config = dict(
    n_layer=9,
    n_experts=128,
    activation='silu',
    moe_layers=[0, 1, 2, 3, 4, 5, 6, 7, 8],
    normalize_top_k=False,
    balance_loss=0.000816,
    lr_router=0.00234,
    norm_eps=1e-06,
    optimizer='soap_variant',
    beta1=0.95,
    beta2=0.95,
    seq_len=512,
    steps=5678,
)
Below are experts of layer 2 (counted from 0) of a mixture-of-experts language model. Rows are named router (the router's row for the expert), down (a neuron's output weights, with its number) and show model dimensions 0-127. Each number is 128 + 32 x the weight over its row's rms, rounded and kept within 0 to 255.
After each expert's rows: a language model's description of what the expert responds to; "raises" lists some tokens whose logits its average output raises strongly, later layers aside. This comes from a sample of Wikipedia text that the model never trained on.

# expert 32
router [158 155  93 149 121 102  72  92 138  78 127 120 102 102  79  89 101 104 118 140 141 134 108 131 173  88 118 170 122 121  97 164 144 116 168 150 116 109 151 120 171 180  81 169 170  82 125 112 108  91 106 156  91  83 140 109  62 177 177 107 171  83 133 153  81 132 144  65 156  74 157 172  83 147 132 110 139 139 156 145 144 127 171 155 141 127 102 182 137 128 127  86 190 162 130  96 117 123  94 125 113 197 151  82 117  93 104  63 161 151 169 152 127 148  56 160 101 100 163 158 110 155 145 160  81 125  88 155]
down0 [101  85  70 101 138 114 120 109 137 115  96  87  87  86 110 119 119 156 142  92 202 173 120 111 139 111 141 131 122 128 146 162 141 166 133 158 118 187 133  99 185 156 137 162 188 102  79 138 135 171 127 125 155 167 139 125 162 112 123  65 182 108 151 148 128 139 130  81 180 149 106 120 152 109 173 135  97  70 111 111  99 187 142 187  78 103  96 120 151  79 109 101 125  77  65 108 109 110 120  30 153 112  90 151 142 160 140 144 141 161  80 144 139 112 123 154  96 119 112 216 129 115 164  94 108 123  76 124]
down1 [166  72 172 111  78 145 143 135 129 132 163 140 154 143 160 153 142 107 148 125 115  89 157 158 190  88  97  63  80 159 158  77 173 120  83 114 133 111 135  85 107  78 140 140  94  58 165 111 140 117 150  96 160 137 171  87 151 117 121 154  88  93 112 113 113 140  73 192 143 160 151 137 169 119  78 113 112 141  75 101 177 113 127 118  87 172 118 146 118 132 131 205 118 124 187  75 135 167 135  98 162 155 106 187 143 121 146 108 100 147 121  85 109  96 146 130 165 207 179  99 103 122 150  94 105  93 148 127]
down2 [122 183 182 162 122 127  42 158  98  71 138 129 145  87 162 122 162 140 112 130 161 183 120 103  76 137 134 154 129 145 191 129 116 141 126 120 120 149 148 136 181 138 157 151 164 146 101 112 128 181 111 140 117 119  95 101 155 181 139 153 134 147  80 100 163 109 173 118  93 182 165 196 151 120  87 100 144 151  82 119 113 118 111 150 137 114 130 104 142 146  70  45 126 105 100 107 120  86 143  97 131 166 137 100 123 140 155  82  24 115 118 120 177 133 123 131 109  76 128  87  91 108 144 139 125 174 179 198]
down3 [169 152 147  99 142  67 184 131 138  73  78 108 198 108 121 146 124 149 180 152  79  84 106 185  82  93 115  95 146 170 105 112 182 181 151  85 109 154 128 110 143 140 121 128 157 151 126 109 141 148 178 135 161 102 115 136 123 136 137  79 103 122 100 135 168  80 113  99 162 138 130 174 133 144 136  65 167 159 142 152 131 139 132 119  79 148  90 141 168 116 178 113 138 104 104 155 140 120 117 181 171 145 118 125 102 108 138 173  39 104 177 164 167 143 181 130  96 113 106 138  87 133  37  85 142 118 152  84]
down4 [150 173 105 146 114 134 116 114 112 110 122 161  81 118 157 164  63 139 112  75  94 115 174 107 171 157 133 148 139 110 120 115 139  44 202 132 104 137 132  81 151  69 120 158 136 158 151 189 143 116 146  67 132  67 121 165 116 124 130  90 144  98  66  85 101 127 113 171  89 100 170 116  88 141 180 119 133  73 101 171  81  72 156 141 108 216 102 170 159 168 124 120  93 153 182 137 173 174 133 159 161 170 114 115  94 109 122 127 107 162 124 147  91 120 139 128 123 103 106 120 133 144  84 162 153 118  89 133]
What it handles: Single capital letters starting a proper name, often after a pipe, comma or in, such as C in Chennai, N in Nadal, H in Hard.
raises: "umber", "ab", "T", "am"

# expert 9
router [115 178  62  76 132 151 180 190 146 135 129 163  99  92 142 106 167 122 149 153 159 155 104 116 148 183 130 151 171 114  72 192 175 170 113 197 126 126 122  47 132  76 143 111 136  95 136 130 142 130 132  62  94 151 162 158 134 164  86 138 150 147  84 164 104 114 123  56 123 110  99  83 101 108 182 106 137 179 159 165 154  91 121 121 130  88 155 165 154 125 124 157 144 109  58 115 122 135  97 161 123 147  88 127 142 140  85 153 158 164  92 125 117 152 112 124 139 148  91 135 139 125 180 116 114 206 113 161]
down10 [132 113 120 138 118 174 145  88 139  67 103 121 119 119  84 164 160  71 103 118 118  94 151  84 114  77 158 154 105  92 134 165 115 111 138 114 135 104 202 131 137 133 141 117 115 119 150 114 115 204 197 149 156 155 110  85 118 175 106 115 155 159 128 110 122 108 151 152 144 128 213 151 134 126 111 157 106 118 159 173 131 103 183 206 170 115 106  52 171 101  92 155 140 135 133 199 143  82 129 120  90 160 139 160  98 145 111 107 121 123 147 113 194 149 198 108 157 134 171  93 111 107 109 180 202 145 119 109]
down11 [156 148 166 159 127 132 141  94 100  54 139  97 164 157 164 108 125  92  99 138 141  97 151 135  70 139 105 184 151 109 138  70  53 127 151 153  81 126 160 127 132 130  95 183  79 121 113 169 116 150 105  84 130 125 141  95 111  99 147 155 144 141 135  73 137 125 170 145 140  98 109 143 164 155  75 133  85 136 131  77 169 116 171 166  92  95  39 120 189 140 158  61 174 136 191 107 108  98 176 146 166 142 131 166 111 130  84 132  58 111 162 177 167 146 149 122 161 107 116 102 119 150 125 146 171 141 157 134]
down12 [140  83  78 110 107  92  93 121 143 182 150 133 136 111 103 125 110 121 101 140 127 140 137 160 229 137 135 115 107 129 105 117 108 154   0 119 108 183  58 131 124 155 118 135 137  81 106 122 164 122 126 144 115 131  64  93  97 136 137 186 159 123 155 127 128 147 108 130 103 133 128  90 162 159 114 115  96 155  83  90 114 182 114 156  97 168 211 109 116 172 177 167  85 104 159 123 149 165 146 143  72 172 177 102 160  89 144 138 141  92  97 156 152  81 125 120 151 123  86 102  79 140 135 163 109 154 118 125]
down13 [123 125 130 162 133 137 128 149  73 122 133  74  76 140 163  98 118 132 161 184 156 110  55 194  92 131 119 146 107  98 124 106 134 165 132 144  99 105 133 109 117 112 126 110 160 120 110 140  47 139  83  80 109 163  81 101  90 103  99 159 117 171 138 159 150 172  87 140 170 101 146  78 116 128  91 133  67 120 124 217 104 102 140 197 147 115 173  97 129 156 109 158 125 153 123 174 117 140 118 137  89  66  79 149 110 133  90 173 148 137 134 109  40 161 160 180 179 112 100 147 141 107 115 156 107 170 151 140]
down14 [103 144 130  28 154 157 130 140 142 126 117  85  60 121 176 136 115 118  90 195 102 156  94 146 131 105 175 166 113 141  86 160 139 169 143 160 129 117 153 101 159 131 128  92 184 169 139 125 109 144  81  96 153 101 138 133 140 116 121  98 124 150 143 145  76 163 127  92 150 142  87 104 130 110 158  55 146 135 113 164 138  99 127 144  88 134 155 108 171 152 139 131 193 103  89 113 144 193 170 192  66 106 150 149 188 141  90 140 113 139 190 115 115 119 128 103 175  72  68 106 117 153 147  62 145 171 106 146]
What it handles: Opening pieces of proper names, especially surname and place prefixes like Mc, O', Mac, San, La, often in sports tables.
raises: "-", "f", "ber", "ian"

# expert 44
router [116 162  94 130 149 141 123 153 129 126 146 145 181 153  96 108 150 131 152 183 161 202 141  92 138 192 117  76 166  68 168 183 138  99 145 196 129 117  99  76 161 107 128 103  88 102 151 112  93 164 118 108 128 103 134 166  50 117 121 117 196 120  69 132 167 152  36 145  95 104 118 108  70 145 150 118 111 102 105 134  86 150 130 103 122 128 134 125  83  97 179 159 104  96  93 118 160 150 145 111 155 131 147 156 123 100 106 140 164 162  75  74 123 161 110 181 129 104 150  75  82 117 119  96 118 161 119 159]
down1 [142 152 120 163 186 140 114 156 142  92 127 124 163 108 147 110 172  79 160  71  64 143 155 147  88  85 162 155 185  92 190 142 145 136 121 108 123  92 168 131 164 196  77  85  82  85 149 167 171  93  94 134 102 141 151 108 103 161 140 123  60 142 175 110  91 135  78  70  98 141  70 111 147 106 151 112 136 166 186 110 101 139 183 127 176  83 155 125 111  95 120 146  99 170 121 153 105 159 144 150  99 149 103 151 135 194 123 152 148 172 132  96 144 114 131 155 103 156 163 180  94 167 145 150 139 163 122 112]
down2 [137 155  81 107 137 207 144 165 145 141 134 119 100  97 131 159 124 113 141 116 117 208 120 101 145 181 176 111  93  91 111 201 163 134 151  89 153 110 144 133  89 146 148  96 114 182 177  90 125 138 125  88 156  93  93 140 110 104 147 135 115 149 179 144  81 126  64 117 129  87 102 140 108 157  95 132 198  60 124 176 108 107 129 142  94 163 158 157 184 131 129 136  90  89 139  66 128  40  85 103 108 148 116 103 107  94 109 133 150  96 163 106 165 120 154 161 147 144 162 134 169 168 125  96 137 191 100 122]
down3 [170 152 119 150 100 136 154 131 103 154 162 146 128 185 141 120 103 139 130 117 113 120 184 108  91 152 112 115 133 144 142 162 110 135 121 199 154 101  93 138 100 129 157 159 161 143 119 117 130 100  62 179 115 154 169 179 114  99 109 129 104 135 191 176 133 164 172 128 120 121 158  99  48 146 164 167 135 157 138 121 107 203 153 134 168 169 182 201 101 168 165 128 113 131 100 142 107 174  66 154 160 129  90 159 165 112 159 142 179 110 141 133 135 122 119 149 116 127  81 118 107  73  56 165 174 113 195  72]
down4 [ 81 170 211 118 141 135 148 124 132 128 185 104 109 163 147  50  83 103 181  96 100 140 113  93 209 152 102  66 116  71  87 179 125 164 123 121 172 109 147 125 144 116 145 139 115 176 157 114 136  59 153 147 112 173 135 117 170 143 133 165 112 116  95 154  86 123  81 151 141  74  65 125 150  86 137 141 113 124 115 126  90 139 100 136  90 150 140 101  78 131 123 138 149 195 141  90 144 140  76 170 106 131 115 148 104 127 147 105 148 117  93 111 161 178  92 155  83 119 137 124  46 118 136 182  99 147 135 142]
down5 [145 104 154 118 119  89  90 143 108 139 159 169  81 144 180  85 138 129 110  98 197 147 120 137  70 155 122 213  92  89 149 109 148 152  86 135 157 133 153 117 117 138 144  72 112 158 140 159 101  67 105 122 117 103 165  82 142 107  94 160 163  84 144 116 132 148 128 171 144 140 129 140 100 147 113 123 118 150 126 142 138 119  96 152 155  92 113  16  74 121 161  70 121 116 167  94 173 142 140 154 110 141  88 130 118 148 123  85 140 196 130 180  88 195 106 165 118  87 160 150 141 165 112 168  66  96 171 146]
What it handles: Capitalized words in album, song, show and record titles, such as One, Other, News, Night, Story, In, often before a quote mark.
raises: "ur", "it", "h"

# expert 49
router [113 120 130 183 156 185 158 137 128  92 134 157 148  66 126  74 149 148  70 147 126 183 133 174  63 149 143 128  99 106  96 162 133 127 146 194 137 134 150 118  92 135 125 122 105 131 149  56 103 181 125  75 101 160  59  95 145 116 164 130  70 102 136 135 174 118 144 121 126 166 155 117 155 111 171 102 163 130  68 114 131 123 149 122 130 117 161 122 142  92 139  67 141 166 120  91 122 118 143  71  74 120 140 121 194  93 129 139 114 111  86 162 184 179 200 119 125  77 206  89 140 146 105 114 131 156 129 133]
down3 [177 108  74 150 124 172 142  98  90  95 162 115 148 106 138 118 177 117 169 116 136 138 170 142 124 154 131 102  55 123  99  81 116 232 121 131 132  95  99 127  63 116 125 169 107 117 128 150 129 144 125 132 137 140 188 135 105 148 171  79  93 143 137 157  55 184  81 132 144 123 118 199 170 104 163 107  99  83 147  96 195 161  96 103 109 176 144 131 169 110 145 104 106 136 202 103 159 103 152 102  54 111 163  73 141 109  82 120 122 171 121 149 142 135 128 148 137 145 124 176 145 122 138 140 145 129 121  78]
down4 [139 137 128 116  84 151  98 124 149 172 106  39  53 150 142 129 125 152 208 162 124 161 117 170 161  86 191  81 133 129 126 143 117 137 155  63  62  99 132 140 148 108 168 137 139 117 142 136 117 179 147  89 184  92 183 124 106 111 100 131 128 126  65 117 119 124 107 142 163  77  84 128 183 117 106 140 121 160 144 184 108 100 103 125 146 117 104 149 196 155 149 115 170 142 142 109 129 180 135 122 151 168 119 106 166 127 162  89 163 111 109 133  88 168 152 158  94 128  89 184 150 133 136 209  86 111 132  97]
down5 [146 153 149 110  90 137 160 171 126  60 153  89  84 116  83 128  88 102 127 178 165 106 167 146 237 121 157 147 139 139  94 134 117 109 166 150  79 143  90 124 147 118 131 156 111 177 112 128 107 150 129 142 114 121 176 142 134 170  74 106 113 130  83 130 165 163 121 111 147 152  70 118 115  82 118 136 209 157  92 142  98 120 151 132 144 138  83 100 112 134 140 144 108 175 116 143 130  88 123 167 140 177 161 191 164 122 168  90  59 158 179 162 122 109 136  86 140 107 108 132  81 115 119 166  88  46 170 111]
down6 [153 151 159 112 157 166 145 137 186  60 119 115 111  67 150 133 252 148 143 177 129 110 218 177 107 132 149 153 122 152  98 141 175 115 143 129 120 102 167 188 144 169 138 126 171 155 118 170 105 161 102 117 147 115 113  87  86 117 182 179 142 121 121  64 151 125  99 112 104 158 130 167 120 137 141 148 148 148 152 164 140 104 129 104 129  89  75 136 211 191 105 101 192 125 148 101 108 133 126 114 155  79 138 100 160 160 149 125  71 154 148 144 126 128 150 133 156 127 108 117 147 125  83 136 110 110 155 153]
down7 [111 100 160 181 177 114  95 136 165 140 142 112 149  82 187 151 116 114 140 134 100 113 103 109 148 219 113 125 138 109 101  95 157 127  75  64 125 142 121 115 167 107 120 122 119  64  62 199 119 131 165 132 137 161 145 115 113 132  62 149 117 112 117 121  76  94 155 146 107 112 174 113 155 101 145 130 144 134 141 158 149 100 155 200  96 127  91 143 140  68 106  85 176 149 154  91 134 162 125 119 141 149 152 105 117  98 128 107 162 118 105  75 120 177 158 116  93 117 128 102 162 173  64 165 235 128 165 125]
What it handles: Syllables and accented letters inside Spanish, Portuguese and Latin American names and places, such as Quintero, Guatemala, Nadal, Belize.
raises: "er", "el", "ar", "al"

# expert 53
router [138 153 109 162 151  72 111 118 112 135  93 135  92 214 179  75 159  70 110 153 176 108  88  78 159 128 120 179 125 135 132  56 149  77 139 142 123 123 170 113 115 127 122 151 113 183 153 146 163 135  99 145  71 112 116 180  90 153 139 101  81 114 151 153  83 184 103 153 123 153 158 100 118 165 113 108 156 152 180 144 120  98 141 152 185 123 156  83 152  82  75  66 167 140 137 212 117 115 117 147 160 126 133 139 143  88 128  99 133 141  92 161 112 116  83 170  84  83 130 162 102 132 116 121 139 121 156 186]
down2 [106 127  88  91 139  89  77 203 109  69 149 119  74 111 142 162 153 117 124 107  65 156 182 115 156  81 114  97 132 119 130 122 136 100  91 105  80 181 118  49 164  84 149 115  84 120 179 160 158 120 113 113 119 130  82 154  86 159 124  73 151  89 150 106  92 151 158 119 148 120 128 165 135 106 184 167 126 143 164  85 164  85 125 111 157  72 110 125  81 159 108 122  96 143 156  54 120 113  88 176 120 169 134  77 122 196 140 186 115 108 149 137 148 158 127 163 150 117 158 149 150 119  80 158 149 112 128 126]
down3 [ 96 167 155 162 156 119 129 127 136 146 123 125 181 167 128 113 166 127 131 176  98 120 121 114  44 110  96 146 141 140 147 100 138 167 134 142 175 126  77 212 154  94 119  96 144 148 105 161 134  94 180 146 179 189 118 106 156 150 113 151  75 103 138 130 122 158 153 182 170 131  88 125 102 171 129 131 106  81 101 153 156 100  56  96 146 166 133  69  64 128 120 142  79 137 150 103 139 202 125  80 120 125 158 194  99 164 149 133  70 107 136 128 108 117 189 116 112 157 142 126 131  88 102 102  70 165 150  93]
down4 [136 174 121 137 118 157 181 123 144  98 137 137  48  82 170 180 128  98 165 154 109 129  67 135 163 100 174 114 127 189 112 158  57 103 102  94 115 181  86 165 150 110 130  80 167  70 119 149 154 112 143 113  85 115 117  98 176 127 109 127 123 146 178 143 132 174 113 100 106 143  80 103 131 108 117  42 115 112 139 134  95 162 119 100 157  78 161 167 120 130 142  45 105 134 124 124 120 137 114 144 164 156 122  92 142 126 176 161 125  85 142  81 134 177 156 154 112 158  74 130 130 116 127 171 180  89 110 187]
down5 [133 137 107 137 150  92 132  90  91 111 142 193  98 146 180  79 119 136 105  98  97 187 109 136 136 105 118  94 129 147 188 172  78 127 159  99 141 140 135 156 139 220 133 179 148 150  94 141 156  75  97 118 121  97 157 104 158 191 108 162 214 167 150 139 115 163 135 161 126 164  96 104 108 158 136 130 148 155  95  88 107 152 119 119 148 102  81 130 185 147 118 101 126 125  69 121 181 115 134 158 124 161 108 140 122  91  69 169 139 105 143 144 114 136  97 153 138  96  75 178  79  78  81  62  97 168 115 118]
down6 [116 102 147 122  85  88 139 132  57  87 125  92 109 150 164 177  86 123 177 108 141 109 172 106 183 134 141 169 162 110 156 131 135 210 128 143 120  85 198 154 145 111 119  92 129  96  92 118 102 204 185  89 117 106  99  93 155 103 124 115  71 123  80 121 136 165 130 159 105 135 104  79 101  88 184 174 133 171 125  83 113 130 137 127  98  98 132 172  91 178 118 155 170 102  82 114 165  94 114  94 153 111 138  70 160 197 153 115 146  64 146 133 134 143 116 169 154  87 133 130 157 150 126 160 100 154 107 119]
What it handles: Hyphen or opening parenthesis joined to the first letter of the next word, such as green-colored, full-length, (s), (similar.
raises: ") =", "ong", "ire", ")", "iver", "]"

# expert 14
router [137 143 154 151 207 187 102 129 118 130 116 132 136 154 114 117 154 151 139  81  94 154 122 167  98 173 174 168  65 108 152  67 141 151 104 106 113  73 127 176 119 172 135 138 147  91 113 144 154 126 153  90 181 142 101 149 146 132  82 106  98  84 102 162 161 156 169 130 171  96  81 156 137 146 124 118 164  32 161 150 220 165 104 102 112 103 160 120 157 119 164 161 137  87  96 117  70 144 155  95 170 135 168 164 141 129 157 102 127  78  90 129 135 116 106 117 112 151 149 182 134 111 156  77 153  75 114 123]
down2 [148 117 159 180 112 146 161 169 157  97  81 107  94  96 188 125 150 179 140 200 127 169  92 176 154 162 134 172 165 153 125 111 174 133 107 115 140  85  90 122 130 154 101 174 104 106 173 107 122 116  59 112 176  20 213  73 126 106 116 105  95 106 126 123 115 112 137  78 120 108 107 104  89 122 157 160 172 133 132  92  76 174 132 127 157 146  96 140 146 128 175 134 163  80 104 114 106 120 103  98 123  80  82 143 168 126 132 111 156  87 143  99 150 144 104 115  98 127 165 143 113 164  66 123 100 132 103 115]
down3 [ 67 141 141 129 146 160  67 162 101 109  76 142 101 121 169 155 172  78 160 187 134 123 112 180 144 137 162 141  85 126 137 134 172 159  64 121  88 137 180 129 141 126  86 102 164  92 179  92 195 103 123 114 125 161 177 145 109 158 103 108 159 100 121 124 139 143 118  48  76 181 141 118 131 104 144 118 125 105  91 138 106 100  68  72 112  97 125 133 166 139 158 135  98 141 158 214  66  59 120  87 125 150 119 108  91 118 168 134 141 101 132 117  93 100 166 168  82 148 119 154 126 123 104 164 155 149 102 118]
down4 [122  96 162 129 146  87 162 146 107 139 161 129  95 200  81 158 165  89 145 145 124  81 145 169 103 123 194  94 112 118 161 105 183  85 121  99 115 150  84 134 118 177 126 109 114 107 130 186 175  52  94  94 108 120 130 156 139 119 123 103  82 163 158  83 119 123  77 139  52 122 140 149 161 102 126 165  47 102  99  77 159 131 125 178  71 106 114 190 129  93 120  79  88 151 122  61 130 127 135 142  88 101 142 133 143  98 172 175  79 126 171 142 154 123 139 121 188 132 120 109 116 110 135 138 110 105 163 122]
down5 [158 137 184 110 148 140 139 142 137 203 188 108 116  85 143 125 131  91 110 186 167 129 136 141 147 117 175 108 131  69 167 136 155 106 150  62 146 167 155 128  82 181 118 110 135  86 142 156  62 153 140 113 189 167 106 153  98 203 170 134 124  72  82 113 112 114 148 127 136 158 103 110 142 174 107 171 127 131 204 138 165 157 114  54 159 123 208  73 134 133 117 113 157 130 104  64 145 126 143 135 117 136 147 100 105 133 127  92 159 123 123 171 157  96 112 138 108 121 147 112 190 128 113 163 121 114  71 149]
down6 [ 70 141 104 173 122 124 101 124  82  56 161 189 147 108 182 128 127 126 121 131  96  93 170 104  93 158  80 132 163  95 125 156 112 125 130 144 192 133 236 163 152 144 155 167 110 133 118 123 109 138 170  63 131 103  87 156 137 122  80 112  85 137 162  94 136 139 203 197 118  78 164 129 138 157  79 114 135 106 140 152 166 110 110 176 157 168 154 118 160 151 104 159 151  97 104 139 135 163 126  96 139 151  95 131 114 168 130 104 128  60  81 174 140 108 147 122 155  85 158 140 130 133 183 157 139  96 161 127]
What it handles: Words and numbers inside results tables for sports and elections, such as platform, Friendly, break in breakfast, percent signs, plus words like friend, campaign.
raises: ",", ".", " and", ", and", "-"

# expert 39
router [113  89  75  77 170 157 186  90  89 173  77 110 148  70 156  95 151 191 138 158 152 128 121 130  45 130 142 141 113 139 158 187  97 110 115 110 142 175 142 126 175  84 111 145 145 134 112 110  87 144 128 125 102 130  91 148 103 144 130 195  77 124 183  97 105 203 148 141  95 113 144 158 121 107 170 163  79 135 180 146 134  87 111 120 131 129 149 109 148 152 126 109 147 124 107 109  98 132 148 142  94 119 135  75 155 166  56 130 161 137 166 112 148 172 165 165 120 157  91 136 101 134  56  68 100 123  89 165]
down3 [115 149 166 155 125 194 131 125  58 113  39 198  93 158 155 123 160 156 153 107 123 158 101 101 168 160 171 186 119  84 160 103 142 100  67 146 134 136 111 144  97 158  93 111 164  82 114 122 110 163 101 167 121 128  98 110 116 121 122 126 121 121 154 117 133 144 177 104 134 118 100 153 172 105 124  96 153 168 134  81 111 117 177 125 133  58 134  63 150  85 133 174 183  77  84 147 153 129 116 142 155 177 120 191 151  87  82 101 114 145  84 127  99 114  93 132 150 112 124 172 165 130  72  97 110  79 127 170]
down4 [ 91 137  94 145 161 119  98 116  81 125  64 178  95  56 169 144 117 135 134 179 133  95  94 204 152 134 117 145 163  58 115 133 127 102 136 112 151  89 151 108 118 111 108 119  97 165 137  74 101 129 156 151 151 140 136 138 192 121 136 135  66 117 161 162 139 124 157  69 152  84 203 130 112 119  98 188 159 109 117 189 138 145 158 167 120 200  75  82 122 104 135  90 147 106  91 108 135 145 111  61  80 158  83 118 171 116 102 110 138 149 169 142 172 109 128 133 149  86 166 126 136 141 116  79 116  89 114 148]
down5 [135 127 127 121 101 160  99 147 207  88 105 147 141 132 152 145 198 141 136 116 175 150 149  88 106  99  84 141 134 194 119  96  94  96  90 154 143 139 148 167  62 121 104 154 116 114 135 144 135 175 153 160 128  91 147  94 118 120  77 120 145  90 140 117 114  92 157 208 181 130  91 148 113 133 121  84 153 178 148 116 175 106 139 103  91 114 133 131  70 107 159 137 113  60 162 117 124 214 126  85 106 136 123 130 117 158  84 143 123 106  89 143  53 155 153  82  91 131 148 103  85 141 187 137 137 141 114  45]
down6 [100 168 137  74 109 160 156 149 147 120 170 118 103 132  80 126  93 111 129 122 158  92 141 120 141  96 230 138 169 198 121 152  83 118 159 104 147 161 110 143 152 130 103 124 228 143  84 133 174 156 123 118  73 142 146 101 124 106  96 116 144  92 118 119 166 107  70 129  73 129 149 138  90  95 125 102 110 109 114 119 146 149  85 104 118 130  75 177  87  63  91 166 158 134 164 155 199  87 179  95 159 102 117 102 151 178 146 161 139 109 119 179 162  93 135 160  76 120 151 176 107 118 126 120 130 108  96 146]
down7 [ 97 177 154 108 108 176  36  80  69 134 112 107 187 165 137  57 150 113 149  88 112 106 157 127 129 102 116 152 105 136 183  37 120 101 196 108 159 136 156 172 152 115  95 132 111 161 150  66 173  75 111 138 160 127  94  72 103 150 115  90 101 131 159 101  97 135 125 119 136 105 140 103  97 164 169 125 128 187 131  78 178  60 151  94 111  95 112 156 114 115 108 176 150 150  99 190 144 162 113 147 116 114 133 138 108 170 137 125 200 124  99 109 153 116 121 147 112 139 130 171 118 112 144 157 132 123 120 138]
What it handles: Romanized Chinese and East Asian name syllables and CJK byte pieces, such as Xu-we-i, Ren, Yif-eng, inside names in sports tables.
raises: "/", ",", "'s"

# expert 48
router [132 142 143 125 109 159 121 150 132 136 103 245 129  56 167  87 122  66 161  99 151 166 119 143  57 118 102 197  97 106 114 109 164 152 116 115  99  96  54 100 143 142  75 102 123 143  97 111 127 124 103  99 133 119 133 164  83 102 131 183 136  87  62 124  87 105 144  92  73 140  84 131  99 150 113 115 160 140 156 167 147 132 139  93 113 132 137 143 153 118 157 164  99 149 115 149 100 185 124 121 159 147 123  76 170 173 153  79 122 158 189 173  72 103  96 139 123 124 119 139 140 122 115 173 113 138 186  95]
down2 [100  69 123 127 104 134 116  60  97 121  59 108  50 101  82 106 107 113 178  80  77 108  96 105 115 114 139  97 125  80 132 152 106 138 110 154 139 130 202 159  64 135 181 139 137 163 126 101 113 145 129 183 148 158 117 115  97  87 148 100 115  87 123 139 159 149  84 181 111 166 159 110 137 158  99 104 126 155 168 165 170 140 155 101 125 137 127 160  82 130 117 121 131  90 142 131 116 154 143 121  82  49 143  92 108 167  99 171 122 166  98 155 206 125 125 142 145 109  92 125 120 160 131  82  40 142  94 111]
down3 [112 179 107 155  90 146 140 170 155  66 191 177 102 133 130 177 136 146  92  89 123 126 166 102 142 103  82 158 140  98 146 133 114 167 124  91 178 117 105 153 115 133 136 115 102 118 177 125 150  75 122 113 115  75 121 158 153 172 110  75 124 179 148 147 118 124 200 124 108 106 120 147 140 149 152 152  96 130 156  90 140 122  73 125 140 123 165 122 162  95 163 129 134 109 146 134 164 128  87 160 152 106 173 143 122 129 136 125  77 173  99 112 172 110  98 203  94 111 140 220 139 132  89 218 101 207 163  96]
down4 [ 79 129 106 186 140 122 167  96 116  84 135 122  89 141 103 128 137 154 101  85 100 106  81 105 190 194 104 101 106 105 126 126 120 129 116 135 106 116 159 167  82 107 125  78 140 169 135 112 130 152 110 107 169 123  97 174 147 132  79 131 112 135 108 173 179 197 139 129 161 147 150 145 127 108 146  61  62 150 122 205 134  82  97 195 141 140 119 145 114  66 183 117 134 156 142 140 132 137 100 106 177 167 161 159 161  98  61 172 187 150 145 179 126 146 104 147 185  81 155 137 164 108 157 136 111  92 133  96]
down5 [149 131 168 120 200 142  75 153 130  71 158  86  77 114 131 100 124 115 170 138 111 113 173 131  94 126 175  74 133 168 145  93 139  84 104 126 108 150  72 160  63 152 151 116 137 157  71 115  90 109  92  71 108  93 170  99 139  86 162 152 150 135 175 102 154 154 103 100 149 153  97  85 131  84 127 202  74 150 122 106 107 101 123 150  91 123 166 127 122 172  89 143 192 107 131  97 109  79 104 105 102 156 137 133  92 166 170 121 199 156  80 159 129 103 146 146 120 114  89 103 145 107  96 113 153 184  94 118]
down6 [106 137  92  96  96 113  93 107 143 116 143  98 129 167 148 184 131 105 108 169  57 171  98 112  90 111 119 201 143 142 143 133 121 181  96 112 193 103  99 117 171 179 177  96 152 169 102 136 109 113 103 153 152  94  79 103  88  70  70 161  94  99 141 120 162 118  76 121 124 105 150 104  85 125 107  97 223 165 171 156 148 181 108 169 157 152 134 125 124 112 162 177  78 157 145 174 132 138 145 112 145 136 183 155 144 162 129 130 101  80  95 119 123  87 119 173  75 125 145 192 145 140 121 111 140 138 134 155]
What it handles: Word stems before -er, -ing, -ed in sports and business text, such as trad(ed), sup(porters), Sing(le-A), plus letters in race or tennis code lists.
raises: "en", "p", "er", "et", "w", "é"